Below are experts of layer 11 (counted from 0) of a mixture-of-experts language model. Rows are named router (the router's row for the expert) and show model dimensions 0-127. Each number is 128 + 24 x the weight over its row's rms, rounded and kept within 0 to 255.
After each expert's rows: a language model's description of what the expert responds to. This comes from a sample of Wikipedia text that the model never trained on.

# expert 11
router [149 125 118 158 129 153 144 118 151  76 130 107 145 142 153 119 135 140  96 132 127 150 112 127 157  83 135 145 137 121 108 137 158 107 155 130 137  89 119 104  98 134 112  88 107  98 118 105 111 146  86 119 115 155 134  96 172 113 143 142  74  96 133 165 111 138 141 138 130 103 121 143  98 101 106 194 113 140 124 131 122 128 114 153 109 187 132 149 143  91 118 110 140 138 124  96 145 135 115 168  85 170 152 125 142 136 135 113  99  95 135 159 137 137 135 120 131 110 144 164  95 115  93 100 150 131  50 151]
Description: Field names in infoboxes and list entries, before a colon, such as Date, Genus, Preceded by, Coordinates, Candidate, Born.

# expert 21
router [123 108 124 153 119 124 122 116 139  85 132 134 103 156 157  85 144  82 128 142 128 163 105 143 125 106 150 115 105 120 125 104 114 100 151  99 125  91 113 112 148 119 134 116  88 106 106 133 110  90 121 119  92  94 162 150 174 109 136 118 130 114 109 119 121 153 117  93 190 107 116 107 155 128 118 130 116 111 147 113 165 163 111 123 138 148 104 137  68 111 162 129 155 126  96  96  99 131 151 172 105 144 143 116 160 145 123  81 123 157 122 113  99 120 155 147 130 148 129 120 179 125 112  73  94 101  90 159]
Description: Syllable pieces of South Asian, Arabic, Turkic and Chinese names, such as Bh, Raj, Kan, ha, ung, as in Ja-ha-an, Ah-met.

# expert 16
router [107 143  83 166 146 192 112 146 132 146 149 115 137 128 178 135 151 118 110 117 146 127 148 147 112  94 131 136 153 132 109 115 149 148 126 109 137 111 162 101 150 129 194 115  99 109 102 121 131 120 118 102 144 104 135 136  96 129 163 119  76 181  73 161 135 142 136 122 148 146 143 111 160 119 146 143 136 170 120 132 119 143  95 106 140 149 105 107 160 106 135 133 120 140 156  96 124 147 152 150 114 112 153  98 130 111 159 127 123 122  90 184 190 124 109 100 134 144 146 166 107 114 109 148  94 115 120 103]
Description: Pipes, blank cells, dashes and semicolons inside numeric tables of election results, sports scores and statistics, plus signs like − and +.

# expert 15
router [103 100  86 162 137 144  98 109 171 133 114 118 128 172 133 104 150 113 135 130 117 135 147 115 170 139 164 114 142 148 100  96 146 125  98 115 124 123 136 125 118 110 150  90 110 125 148 138 152 132 109  81 111 144 136 136 121 129 172 147 105 139 104 160 112  98 160 138 140 109 124 120 134 121 130 146 173 125 105 111 123 125 165 135 118 144 125  87 137 130 121 135  84 102 117 144  76 132 168 173 140 150 148  95 109 145 139 144 137  95 108 141 113 138 194 103 108  97  98 149 187 120  64 112 116 106  86 148]
Description: Forms of be and have and similar verbs after a subject, such as was, is, were, has been, became, plus clause commas.

# expert 17
router [124 103  95 170 158 147 130 108 147 107 124 137 112 152 138 140 146 125 113 128 164 132 125 110 151 145 174  89 147 138 133  96 105  79 114 104 144 125 104 145 126 115 146  98 112 130 101  69 106 130 108 130 112 134 107 106 186 172 166 126 109 131 115 105 108 136 150 169 129 145 135 121 130 130 148 138 116 159  94 104 105 178 139 172 134 187 115  99  85 107 125 148  84 116 143 111 148 139 142 126 143 126 163 123 128 102 109 107 120 124 112 132 116 116 151  96 152 102 145 128 130 136  52 110  78 107 118 129]
Description: Full stops, closing parentheses, question marks and quotes ending sentences or headings, usually before a line break.

# expert 4
router [137  82 126 171 102 130 119 131 172 127 108 120 121 168 190 121 162 119 139 162 135 168 138 163 198 139 118 137 124 123 110 130 128 112 136 162 127 108 131 120 110  92 124  98 123  77 128 108 120 117 125 163 123 102 141 110 131 132 168 101  97 164  93 108 115 127 136 157 139 162 132 168 114 142 103 174 146 151 120 154 114 161 132 179 113 160 140 152 111 116 170 142 127  94 110 167 127 153 112 137  88 126 147 118 154 108 129 130 130 129 146 135 174 152 164 127 125 137 159 120 135  95 121 142 119 125  78 131]
Description: Line-initial dashes in infobox and taxonomy lists, table pipes at row starts, and semicolons separating listed names, such as - Family:.

# expert 23
router [148 117 106 160 119 132  81  91 158 102 176 150 128 144 210  98 125  82 120 141  91 111 122 106 152 161 174  99 146 124 132 102 122 107 113 100 149 112 139  97 136 101 132  96 116 122 143 127 139 131  78 104 130 112  84 112 101 131 130 166 110 171 117 156 120 121 128  83 156 129 134 156 118 134 107 111 144 152 104 165 112 169 129 177 132 159 123 152 134 158 151 146 137 129 123 117 128 132 139 117 116 118 168 136 103 131 128 115  96 155 124 128 147 130 166 167  95  96 104 149 155 125  92 125 139 114 134 116]
Description: Space-preceded numbers in tables, statistics and dates, such as 16,000, 26.0%, population totals, race results.

# expert 1
router [111 134 116 176 123 161 173  99 180 115 146 166 139 154 152 100 132 106 109 126 100 168 121 115 170 133 127  86 161 137 112 120 177 148 119 140 134 106  86  96 124 163 105 114 141 111  83 141 139 144 124 131  78 137 122  76  94 125 121 146 140 153 125 147 106  83 100  99 142 136 167 110 138 142 102 132 125 141 123 144 120 145 104 188 125 135 105  78 113 120 146 153 114 113 120 111 110 110 157 126 144 128 153 123  99 123 120 113 123 109 132 120 140 164 106 135  96 132 153 153 174 133  92 112 122 125  98 173]
Description: Prepositions such as in, of, on, during, throughout, usually before a noun phrase, as in "for the first time in 1960", "sculpture of".

# expert 5
router [127  76  95 163 186 150 125  81 167  97 122 172 132 173 185 127 136  92 114 157 157 174 124 112 152 122 165  88 170 124 111  76 128 129 136 141 103 112  87 129 101 122 156 131 101 154 137 117 137 167 124 122 131 126 106 147 135 176 116 107 120 155 130 129 121 150 120 150 140 117 112 119 131 122 135 127 132 127 129 108 130 167 169 115 107 123  85 104  96  97 166 131 126 104  88 142 135 130  95 128  85 164 137 157 102 150 109 134 152 122 152 122 142 124 142 150 142 107 132 133 108 131  88 108 121 127 131 144]
Description: Final pieces of personal names and Latin taxon names, such as -ić, -ović, -us, -ensis, -o, plus whole given names like Carlos or José.

# expert 12
router [148  85 101 140 106 170  67 120 130  81 157 151 153 153 156 120 160 117 135 117 150 135 144 156 145  97 136  60 166 114 146 129 132 111 162 126 127 126 114 144 107  96 140 137 132 139 111 127 117 136 102 142 120 143 111  98 134 137 123 132 132 150 128 139 131 102 175 118 167 123 110 152 152  72  97 137 130 149  97 154 118 148 147 155 139 140 127 120 108 117 187 124 124 152 122 146 156 166 119 169 124 185 154 135 104 126 113  80 157 120 105 148 143  91 144 113 112 103 133 121 123 143 105  72 106 119  94 124]
Description: Adjectives and their suffix pieces in expository prose, such as public, social, unus-ual, strategi-c, plus some the and and.

# expert 22
router [113 110 152 174 132 129 134 108 156 129 108 148 144 153 146 106 155 133 110 107 142 113 123 135 179  78 151  70 110 127 103 107 166 115 170 120 107 118 133  96 113 149 137 139 132 129 123  79 124 131  90 108 136 145 123 121 108 134 148 153 113 127 108 141 150 110 131 130 139 115 156 135 139 148 122 153 111 103  96  86 129 203 169 187 103 144 124  80 134  87 155 157  99  93 129 135 114 111 150 119 146 132 108 114 156 122 104 157 132 136 139 126 113 146 159 135  88 116 114 125 164 161 112 116 132  65 130 151]
Description: Equals signs closing and opening wiki headings, commas after places or clauses, and opening parentheses before years or country codes.